Weights of a small mixture-of-experts language model, trained from scratch on English Wikipedia: 80 experts in each of 8 layers, 6 picks a token.
Below are experts of layer 4 (counted from 0) of a mixture-of-experts language model. Rows are named router (the router's row for the expert) and show model dimensions 0-255. Each number is 500 + 25 x the weight over its row's rms, rounded and kept within 0 to 999. Numbers have three digits each.
After each expert's rows: a language model's description of what the expert responds to. This comes from a sample of Wikipedia text that the model never trained on.

# expert 10
router:520494482493506515500528508544535529451486512519483484466498506469485511466535454467524458502520501492485465514506537502467495473492541503491489474503464552495473508460495451505529508477511481498494499454518488494527498499466513523485492491542515470542516535493513520492536557463538492499470488520431455518496462493494484520517510461539527485495478464511498503526501534502497513518514498488505565497545471494487481462487511503492478472535460477483533519502533484482502503496457521490542508503500466514488517562511520533461514483533545510468510471486536468507497491518486510497499509530504509457520460524492509491492474493484484493480537506477484464546525523467552532523456519485469489512522514463464472479529543519519514497503442497511481439503507497541489522483496521
What it handles: Mid-word consonant clusters

# expert 56
router:495490477538524471523454527520515523486480470523482446486536524472491530509512476490480507488528481500468496510454516469466486481504467477477465472475462507500484469483464527527470520478516471460514513481450473483498490488462532501476528525518512551526467482531494541514526495484494478464476486507495524497524535539516471515522499500467545469477541535490484521527503490503514464497489515479544485501527474485484508500481534463542545465514493504481535525514523511465462454549498539516464491498540467510517474515515526505458486490523516499466455476463530485488525490477503494476488516539484497496514472536506504491468522462534473515499511534486451516520526492476541530507451474464478523527495533476494450488488496482508495496528485460476523474467533471505459502483514529
What it handles: Adjective and number endings

# expert 20
router:479477457498513464542466530495517500505499484504502462458521528482479506517523469459450493531534467479462508533494533482474478511496474467469489477466483474533477464517463502519480531475510461483522493477464454514490486500493501502501516530516509500529487502550504539471518503500490497473472465511482492459540529517520463511526519503454538475476518548502517491541511466509505458509502505480502516505475492524495509518491493498535546462521486474481535537512494524463452467524490535477477489493542459507545460513503516512467495471516481501476463462460537479496522497490537505465492520513462511468474490529474510502461492486544472501517501530468459512519533486475542548519493498478452507542502527482488502505473467475522505512523494471485515513461534462504453517509500535
What it handles: Single digits in tables

# expert 24
router:498473460496512456542460520512519516499468488505501468482523526478480507523535474460473482526537472482463511525462538475462471509496474460453492476473495516539475456506471511536474531496515463489512499480470459531505502489485505489479497518530524518530483506540496533476528513500494496474473468495492511469537513510498462477509518521473552461470522542505493498534505474528521460494480510476497520515487487529495524523478509480537546462510479497473520540503486517464463480536493536470478464487547458526533455508502513518461503462514492482495464458454532469511540481481514483469516524537475499494483489526500475503463508480554478506500483531476452525522526475488515545518486501478461498518501540489495517491492462474527501521536498479494500503465528469511470526501508544
What it handles: Math notation closers

# expert 13
router:479470462503517476539466528500495508504485484497492466476524520475474507500526469467455481523538467469462513525473528486462474507495459466473492477471482497540474458507472512530481543476513469499533504481457456511505500491487501487499513523522511510527476503548507545475515508500508490463471461515493498469538515507523461494500520513464547471465527546488513497545504468521496451502487519467510504502476485519497525522478509486541545463519489485476527528515481522461465465514500539478466482493536463516532458501505515506461493471516506492468464463456541470501518504477519496460507505531466515479462493531493495496464503469539469499491488536469457502526531486484532545505485493488452515524510530495494501497489468463523504518532503461493526499454525460508456517493494534
What it handles: Numbers in tables

# expert 55
router:487473470483507482539494518509521520500503468511508480462531508473484491478529470454470499522516467490468498531445530487446476498488470463488499484497497494530477480517463514540473525478507468498520525478460458511500455512483501503491514527540508515529492509539514535484493529503490473462489474494509489480527526509510473514490530512477539470469528551518528495546512447506507454496505526466526530490481464529489520522489533479528547465509489480461540531507488536466477444509481523490472463477532473542541473500519529491463511454511499462483476456470536482492535483501504526458517531534477518491480497528488477511464500474531475483495472527474463498524526497480522528528491530488478536524499534493489497498478476473508513521532508463469506509456529465501467521497501528
What it handles: CJK bytes and codes

# expert 17
router:500428481483512523511523528458522528516454462514489495493512489469471508507566488503454503513540467484481467493486549517468485525503483438501482523484503512487483491523462526539463526477553473505515502471482477535491510491518488496491526479467492470545474512553505539504525493525494505466491518526514538544527476524485479530522505514468519525480517499489534467537490521476514467464475467498479514498471511530535528474534483513528533468526499482517509508532489472491487467525509516502475472493536474494518468477484485497490491537513494543526481474481529466486515509485546483484530472468495527502518455525491496509445517528531503514531463527477474482548517480500528485460490520467465521534497520499454534515476537529517524513508508527525484501492523483482444515503496504
What it handles: Table cell pipes

# expert 1
router:509517493527449549534488517500548522450498487534531478497491490458470486461511502487476512516517509476452498505522475489467528471472475500454521474471486503535554482488506503526460504469527477512476492428492482498510516512518482481506500518481519521514457548515520513535517519481510489474505489512494481470510452491516476509520497496441487465550509443480506529525483498505523468523505496486557504496495469454478486480461474495500515474523524504489498515526506520462478505508452533509508525494530490522487464569524508493473503477498528499473471490478503475510514525519545542459514486515496520470484538535464492504486503465498528503503506524528468506532518533498555508427520510510508484525472512499470527517518560498504514494494468516512502517491464479535461524494522531
What it handles: Place and team names

# expert 52
router:474464459492520478539471529522500523495482478511494462483518522469477514495518474461452482516535482467460515531480531494485475493498464456458507471482480483533490460495461508523475536498495460479530495471462451507486490502475493496505512527518523520529482514545511538494519504492510480487478466509485521474529521517518459481510518506456538465466522536505500490549488473511500459493488514463516496498489471524491526518477508478539542458503503496480523527513496508464469468534493533494468466493537462501525454510509536504453494491518505488471465465461535476497527493484532507448484492527476499488492484526482482495461514480542475476487493543477445517524544489480526547505475497485459526529498529501505506523482467479532502520521502467503523502454530464504451517499501545
What it handles: Numbers and quantity words

# expert 34
router:488475482496514469552466520501517524478509481487520504458532525508468539514519486496463514488513469469476509503507539458465520525513481462477509504481513498531444502489461510520473520489513461506518507464472507511484486511484478451517529551494505546536486465526514513515530493502522491443468474499457475475508525502511472473513511497456544463475522521463528510537505477483493474430447512473494493492498445501465524545469536494535536493516518476458500536494503543465483458505483502517477473484529477508534465506508524506473493497485482473489465465476508509491555493487494514465507506549482505504482474509496466484480486490545474525484484501489466524523518480493540532492485489491485522520488511480512484487482497459524540510492555471529534494483545460503472517508524520
What it handles: Acronym letters, name starts

# expert 9
router:521506496508512506516499490486516500490495494485484472477514546466523470511482476451514476557511465518506527478467492497471475503533474479464509475485495477514487445500515500536489511484501494518514506503472499527460483482492497544527546574520537500524461503511505510453496490528489491490504483495528488470470450523483471513531500477529513511479501529514475535499455471480500490494469531486516469534520493501508495461488519516529530500538531523464507518501475485493467481486480490472515489543539471517456491448531535523497528480536475483534511482468526485577509515528500480491537525502480493520517510505487505480494475482474488484467462516508503459505516526460535537532512466511494468500469549515511529462537463485559487538546480488507451547483498455521489517490524528
What it handles: Closing brackets and quotes

# expert 12
router:522505478510528460535482540531523518472513510490535456508472493493472506511511471506499496529524496504455526517446511465468467503480532501520494470478508457527549475451473479526508517508464492494462518510510470533491496494495519513489517531522468488528515546509522516485496463481443488501490463535495465464509538545483474530491504529491536465496510508496490518524472494460531479576465457490519455503498517495506519506504495468537511477485498502472487512527516547471508465501516500472517484506530516562511468485507505533473508481509494505485531475475545510468518489493429548471505542531476493450506514508512498487463472463502506511466488514501483496477550511521537504539491499534481530523482515506463467510477533509507486485535500483448532505494490483522497526489526536
What it handles: Digits and measurements

# expert 59
router:490476467501516486538479533506513505492463469519492475487518523478488498509531469448471476520528476459463500518468521476475476498492468464471503480486479486522469465494470506531471542488500454482523500464470458502501482503483498491492506524502497495537488516544518526491505522486503504471499477517487491482520511506524469480526529516449546470484552533504503509547511463511505459497497521463515506503489480525489516529477508493538555451514494478457537516507498522475464455526467538471468468507540465520517458509505499531457511480543498485470459463467533488498530508487514508468519511513475510480470505541493517508464495466547481485512505535461447502519540487473527541504459495473458528544500528497487499495469478474515498504518476476478512507459518470515454526487524534
What it handles: Acronym letters and digits

# expert 63
router:509494469545546453505476516556450453489494495522468490501531520476504473491546477477510489553549518464494535466481507468506453542461514478480462482480494554557483469458491543518504519520485486484535481469502480504495486497477495491474487473469486484504526512520529520479485452513568524481529480467529524488543542491505465522483453486533481460501513517454516498489516502486493470487476487503511503515504443519499503487478479502511500492502511507468536522503505516483489506487549515473498469505500476518481490469511522516498542530493489512487444497466518477484485494491498529501543514505464508484494507532497522513482476493558456538498509502525500560462518520491476511527482487525483517510523468483508518536485485490526511506538522468461514473468519497494512539473512537
What it handles: Coordinates and measurement digits

# expert 61
router:490473472512519481539477520501497524491470469491482468472531523468485496502519471468446497529528471473469493526459539495476480496514486462471488470473501483532479464503464506528480540477535469501519492478465469493507483483465511483489503513528513521529486506542503536480505509509482481480454469502484490463528542522508466485504527531477547479475518534493505499543500473526506463484499516459503527516491481509484527530486513498538543453529487462468521525518483510465462469531483538478465493485541461525530467474503525513458507459511492498487468471467538466500516499477514497458516504530467509490486481541487486498459478473545463506493491540470452519536538493470518553524477500484461509514512533475498514508477458465527499514528499469503505490473537464504483517489489535
What it handles: Word-initial capitals

# expert 7
router:480499467512532492522463490501481530526476526472521502539482515470513511541481508459470528535528492453482486532545507502490488490489476467488510489517545528508513493515484497527548497519508506491519472460485472522495534515510518450492525494516519518517486495486493520539492503487465490471458481515524439518535498529521493532531549512468519544503512458494488502518480484530465486480483510487532524485503511442472534530496472514524482518530508473502462500463535482480460482529483529490503550486541481491549472508460533515478504439510520507531468502500505446501509470497527474466446537532476530530461459500518492473508490504510477528491518528500461525511530491496548462508522492500518492520478525490519505482474477477520469480550506463482504488539484477452469518491525526
What it handles: Articles and determiners

# expert 50
router:500463467497497507527493503506520502475501469506484460470530519470487523492515486488476462498522461496455478532479527488481508500491479471470477488486500508533479473504466520522480532495533466464515502495472474499494496498480474491481518543522520537535478518548506535479537512471493481456456465560454511498500516502506464501513541525464554471485496515489524532536482495533518461488515485470509526480505497524503516498472518501540519464523485482471520535515505524469481473510487537465480503498526480518514461535491534522476484471494518497472483466471543460535542502475540497470505527527481487475487483527478505474488483475551475468466506516478456476533514485495517542529471504507461541523529530488458474482491464484518474531492524475515523502479532472492443525507442530
What it handles: Foreign name syllables

# expert 53
router:504493494508498500511480476502486528470530494528520478503502513477506486485528474487524482526518493512480506492453513465479486478489462526513444478493490521504503497467476501509493519488515444511518470466476498499496532519486498518490497507530502541518441488529519513483545467491471502463513465555463525523516548519532484517498538504473532498473473534502522538535469489505539481482534480490520523452505492481505522514501497486527489502508509501479542519527534536472496456494464545513458517462525498515509490525547531511481486482534527491445480470470535449486531521470525511475499496503480498478483479527453486466518482492530462465486517534517487532515531464430537494515471457481477502529541504466546485493543515496486465533543500474517501519500499499478452488447489515
What it handles: Mid-word suffix pieces

# expert 43
router:512495492472507460498495494534492471481484470533465487490532522485479472491507480485489535538524490465513467504481510496494523465547528520504463502499493553486456536493458498516530508515554478516465477442497525499494456479480440471494494503493504512523521517526497532471512528531543487515477501514485453504515466455493482497505503501485528517497487476505534496515475518553481451471494499457485500542512456520499538501489534458478498548527486484483510538512472552469504505479478487485483497501477475518542509484554541507504496464490484440473509477522499494523489516466499545510514502515466508545490477516538518525465481500525498499524513533460481500548496530482486539515513519446475534502535517455519504467480461476509528530514481465508494482530541492521523490523517493
What it handles: Mid-word name pieces

# expert 23
router:477477466488489510541494521501496494520480505462480497504545498462503527525529452478466537524524478464473490523530527494476473478480484495467472465487473450503468492500482475522500531490528477523537491487471495467515492511473530519510470488491493482527495516526528517477533466518491505521479483490527521535530469526455462496544525525466505460460465537485522499540492437505530462459511516461533501497489503541471523501491534550519540499473487457503514534473509500452504467528529515523498464494536463486478475518468510516458536466525532460514484475492536517497527539529543484505489466527469515497507485541517499526470506479535453489520472513465499469544514493484489529493464516463481504503505521487487478501510516506527510514529528484511499491512476451516483494474487544
What it handles: Hyphens and list dashes

# expert 46
router:489451489508530516526493509467507527523460480523470490484503511517476492494534498509472474516531435494479471484454543498481483537536460463491535480520493499533484468524459529531471540477516466523513495485452465535480515500528527462465528485475528509563477511542511546504513492538480470460510453540513524472508525510512473533463535508495496475521524543512503478539489463466511474500496461482482505515474525504502513493477481533545526493480463477481523529488468511469475478538528532485511471513539490521518470483494500513464502465528504539481506467479544466532525516505530519486519498527503487524499469521497513504473498509503511543484506540481491495497527502482536514502498476500457525523477530491492537510459516527546480509494485515518487492476512458486459537507471525
What it handles: Numeric table cell pipes

# expert 8
router:486473464507515468535464529500518518496490479509489459482516526479471507511531482461464480523537471470452507522463535488470469493496474459462495477475484485532478459499469514532482533484512461488525496478459451505510488499477513487506510521520515516530475506547509542481523516503494488466479467509496496472524520511517461493501529507459538472468528537496517496545503467519497455496492512467511512507489485525496516524486512498543553459521497481463531528516486525459474460529488540500467466497541453518538466501510519510462502470521501497482467466455538480507530503484521497462504513530467513494464482534485489494460494475546465493495486532477457520533533490468531549515480495473459514522501534493487500496482467469517506518524501470495519494459529463507462517494504535
What it handles: Common descriptive words

# expert 11
router:510488491491488455515520463492530485478497512521530506505485489491447496482521545518553533491535479479480497458477511521495497485494457482485514512517530500499500474472473468495519517477493486445506505511478477470500489456503501489510498440509498463516486488532531522493538496501471529500522508483544483569516471499497479515513546479466528515509479496507497504522561484537523466538514504459498459484493487481530516544473535491487486506505468497510507472531447556463478476539509520467480496574498485509516516495482532532478517495528501478480456481489497536507502515528507527477509564515461497529466473514482492494482491500530450512488512518474461515484523466483502526524465490513486498510525493499556497485510460455518518494528476524489490557500526526464500520522560486
What it handles: Pop-culture name fragments

# expert 21
router:506528492518505517540502535537464480479518491506462505530511508497487500515509479533483501482471463486470541538546534540474479524488443464539498522488534537534496477470482493502490538473491494507524528502473494508477486456479522452476499540503517521512445476497455525478449467527509484482519473430514509487541494519480475450501507499522497526549501503521550514524536519537513507496486533479483514515478501527503493479513519519519472472519556518508519504465491470509487476534456509473530477492487492505497463469540490524480492492507511501508490481514515525501515486544519482486503532504485536470494509497459487476472526482519493457468512534503473530524524534530495498465498499526466467515447530522522496443475467450531535523520464501476498504474531507527491530474509515
What it handles: Section breaks and headings

# expert 38
router:502469472540550474527474527507474515512493491518507455476516517478474505526523460470448475543531468477472513529466516486484466507514496480489465442479464510525480470500468482531488524516536489506511493481472465522497511477508489494484499512542532517520479489531515533460490513516488469460501451543521461508537518526537473524515521499458548485461522529498531486539497473524505475519487486466498513486477495525509536511491538495528520475549486482459530528527492520468476459522482534495461484493528467528506463484486503519471484454517497502475472474468549483485506480454506530481508510529489510456456505533512472502475467495535477517501494513497478523536529463462531527525482502479469509517519531485455514477494488461500525502513504461474503494462514471523466512508510516
What it handles: Concrete noun endings

# expert 5
router:483472455487509478533474530501513513493490480504487469489532531470473509496519472472456482518537462465465516521478545502464477495495471468465485467472492480538472459507465506527471534475508460505525493487462455520497493486476512487502518515520509519529485520543491527480522520505500490474465457526496506485529528501524467492509534509467540470463531528492516484542515475515505455495488529462522515503491491527482515516473515502541534460515490464478524529512479524461476466530493533482467481504543458520533458520506527514456503473497503489460465468453544470507518508484528498459501507525472513479469493529490500507460497472556473494507489536474461513531531489476524549511486500481456509524499538477497503507477463479521496508527508470501523506464535462514468524502503536
What it handles: Proper-name starts, table blanks

# expert 18
router:485462459488527475545471531511504514500491478514486473476516530475467517498511476471461481532523468467460507526468539501459468503510462465471503465483486499539486459503474498537496531494520461517529501480462459523494483483474514495504524514509498519534482525542503533482509522499494501463492463515502491472531533498533469492501529515465531478469531542486522497539507465513512453495494524461505506489489483513499524523490507495545538464527486491455532529521495523460476469528496542488464464488536460512541462511497526494465494459524509488491470457460543474516529492489527488469522500518474512476475490540487484490466492474539471491496478532486467511525527485471532542510477511481459521523507530487498499485494473454527516516529509467483519497455528458500466523490499538
What it handles: Apostrophes and function words

# expert 42
router:505495476472528530511500524496510527509493466495487492494526522470493548480534459477471464520542459493459509506466543560513470526488491447475510444492520497530461484510457506559493536459477470511529487500462435516508493522513537482515517483476528534526467542534524514496503519533529469470498472505535511488533530478506468492470516475481535495485509525500530491526522469463489469473514501484474520527462510511510505505510483509545527492485521484466511543478496521501477466519505535474457499503559476500537478502528492483471476482514501483499488481483522463511471464493529496479505488543494506516498453521497536483497476474504529500486520539503479494515502492474510538472475487486475515549471547492530510517465479442515480511508512519505515512478500478477469527475494550
What it handles: Table cell separators

# expert 44
router:465482471486496470522481478528559514484485511483519472482513508484485529512487517511528528518527472479480521476485510436500480520493532473509487478479508560514485491507467491518528516535510478497469491490523504514538524451499479472520516501512479485518462535533526520509481472490538535506497502517524478516535469453543479508500492453533448513562484523498511507487527535486490443499496505456497491515520476497518492497458495487517519501507485481544519521531536534473489500482502515498527544553494461512507480500525521522467482530519521471515494469525478481524503503497489530491515484524470475540490506531493484504474497492537472460479549491501469539516522537504508523462461476475470515523548492491494459475482538512538517521531486440526534431480524471487532521505524525
What it handles: Infobox field labels

# expert 2
router:484464456513518471537474525504511506509487478498490464493513535477466496505520467465450492522539470466457503530477529491460473502492462459459494471473486483538472456499454507523484542483523460501530499484458451515508491498482503490490493512512513508532483505551504536471515507494510484468484463509490503473527516515508464488512527511456539469463535543504507494540503474506504462483487519465502514507487485522493527520479502487535541461521473483478536527510481523462475463521476532489462484501543458516527453512511516512460497474517502492464467459461532475501526500481527491467509513531465513488478492542498491498464502475555475503494496536472465509526528479483522552512479502500463518531504533499495501498487458469528499519526491469500513502450529466500463516495512537
What it handles: Table numbers and fillers

# expert 28
router:491461460500518475540472522513509511503485475495482464482518532483469515512516471464464487536532464478460511517466540486468472503500474462478498474460500492539481460506468507531482539489515462497539497477454464523499498491477503487492518525510507511534478516546505534480514515489500475469482465507493504471532520494532462487497531504455534476478533540502516502541497479521488461491488527466502504499483485516478521514482512495540544466514486474468533526515484512465467462522491541492459472508546461515527463511495516508460492473520499505473464467457541478518528498472523494454510495528473523482477492533501491495456497479555474506506486534468453507534528487484525548508476487477463526530493538503488505507476476467522503509527506465489522497457523463509460526508497542
What it handles: Line breaks and job titles

# expert 49
router:476468481523519431533491528494516537505462464505477463460525527473489509521503486485464498505514470490468517501453542498450490491486474479476467460462473526540497463495475513534489525493514452533504493477467480515492476517462477481486514520492513534530487507552500534486510510514485482457474477508485504471512511499526467492517498525474548482451520536485521508540481473532509467493496516464495506483486489500493522540481536491529535482514467461504518528536524516472486474517502544500471498486530468481532461507507507529464496484495516507476462473464534494492537521478527493468489523523489492468457474524482513511475484459557469481477497525478469485522510512472513541514488491480467556518501535475496494493462471473530492518508497457513527501467539474496467548495517526
What it handles: Romance vowel endings

# expert 16
router:479484468499521468524480520491519521471495508485502491452529555486481512477504497509493470539512475495468492505484538475462488472481491462501484501479502543501466467507475513532462526493499477524524544487467487494496484506460497477498478541511500507526508514543486521457526544470526500481452489505456495466518507474521474497513526518503536513470512529465489475532506468506487466455485493501476534508497453513468540498510510477546525453500483467475516512524477520478478451512499525471487485483536484522531459497526531517469489459509512472507476472471530474484538511469512508475521502523467506489464454538473501503473480492538472472495505530480451555538511500488528544529461471497468532519514512469493462469487452479516477513525536468537523478481534457497485506500502532
What it handles: Family and rank titles

# expert 35
router:494462475499515467531480535476505506497497497494485463479536533485501519503537451489454467524530467460463483503452516507482489504503451462493514491499517505532476460499470551512449533492534497518516502492459483504525508472473508491526495552546483521529491492541523533487494542477472452470466467476473483464503533512516475511514530529493540481490508540478509495531495490513505465509518486468480535512501476505487504515502537477543533441511482463469542536507484524464477480524485528494460476501534469545541465483519492519463483471497497483479477479468548455492515479467491520467503498539482513486491490538481494479477497461537468506511485530488469494512536483500554531514511495496458511525528531494483494520490467488523492503531507473477524473472527472504482515490505526
What it handles: Word-initial capital pieces

# expert 4
router:474462457497522481541470530503501516501495487501478460482516527474478511498518481468462478524541471469458507520461534497459474506489469455470493473481482482535488462504468500529489531478508470495535492481453457514515494496486505479513514535501524522527482509543511534481510505492497488471480466531484503477532523513522467493509521525460542480463503542490517490539506462508494457495487521463504521506491486516472508524476508487535543466525497483477529520531494526459465462521485541489465472505542463524542467509498527513460485461516500496471461467454541476506521511481509504460504512523472517481472484535489507497457507474558473495501489541479457520532522483478531540513474484493460510530495529493492504514481472458522505512534500464482519499456518462503464524492493533
What it handles: Third-person pronouns, table numbers

# expert 58
router:491468467500519469541478537501510512504481466507489468479530524478469510512527478463456485524539465463455505529470532489473480506496470462464492477470489486528468456513456505527486537482507460495532496475459458519505491503479501486499513513513503526535479515540513536482515507509505490472478468532501497472534519510522459477510527522470539478471526534493510486539510470511492454486481522468514511493487485516487522518478525493537544463521499485459529512509490534458460467521486532486466479509536458516552459502500520512461501474512501491471463462460543480508535500477532489460501503519470517487470476538471502501462506474544482503492496528470454504529528484487523543518472497484462515517498540492483505493479469470532505508526495470502523495455525464502458511491505534
What it handles: Vote-count commas, first names

# expert 19
router:474508460513502506528490519531479487487485505541480484525521477501480454488505524521464521498492479498496499529538528449498505551501482493508524481476539564526480462485494523536528532511485487522524483506491508506487545492475483470495504511515480455501467525528497528486467451529551513494521464480508533481531474539513465519484491481535437508546478511480543512515496498504491498493462521472451508491510464504488472503525488474530474490523535499499537504442522500498450491528494534510549504520485479508488480488536512511481519515544487502520508469472498435474510495512525477445537485480476534491498492517504503519456498511528490513471520532548467517538525547508488485483470525477452492536501507519510497482487465492535503521512496441505468449477519476498487543480493511
What it handles: Section heading markers

# expert 47
router:489475464503516464544471535501508513499487481501491457479525531476466507495523473464460484516534473477466498521472540484467470507493474468461502463476472485532491459509464511529487531472511461492533495483453452511496498501481507481510506515515497527523478510549499541481504510498496484464476467507499514475540520521515462504506522512458548473466528564498520500536502469519497464489491511466513520501478492520494531518481495496541547457526500481482530518511475526467459461536483537490465484492539461515532455496499521514459490458515499489469469464459538476511527499484531505462508506519465515489480497533473489497460509477545469507496480526474460528532530490487523537511483486490463506525510522491487522505485467458525498503519495471499521505459532464498461523501502539
What it handles: List coordinators

# expert 48
router:490474478492494471526476515503515527485479474529481474460529527488491492493515468474464476514520462475465491506479533496465491494488470479459481469463453502530476472472482531532487525469537451505513475494471472493516477520472496492481531515517507527517482511550491531494525522507504490440486462521485504471511519504498468492513509530475542482483498544485491513538496485530522454484508476472496529482503490490497512538480535477530540483510468470471528543521516525471494465517505529492476474467528467521527457522528527533474503458486514483486468470462548459523539509481531511468498491535485518491473491539461503506483499474558475500489481536466467493527503528496543544503465472501458525515502535483470500489492487458523500521508513467503540502455525479487458529490507541
What it handles: Foreign name endings

# expert 0
router:523505471494520502536490534517524494461510466532483473454560514491496467448498515515483506522528474481491517544532496463504522531493487486518522479476512514534556472476502510509482500548473498521507493495469481501477491472460527488511519542510472487521509514530518527481555449450535525481473484495482502438512548467524479477513492527494482477531532492484501511513474546533468476518507515486483513469528446512469463478532503474526516489505474522479521533507486537489485466524505532541471500447531488505500502505547523475467483463484518482496501495473504450496535514489490517483489445528471497483518475505491548483452499480520503498480525527494482517542529524549519485499502485506481490543489505485494485476487514522466507493533491506492501525473506466461475526559463510
What it handles: Years and nation names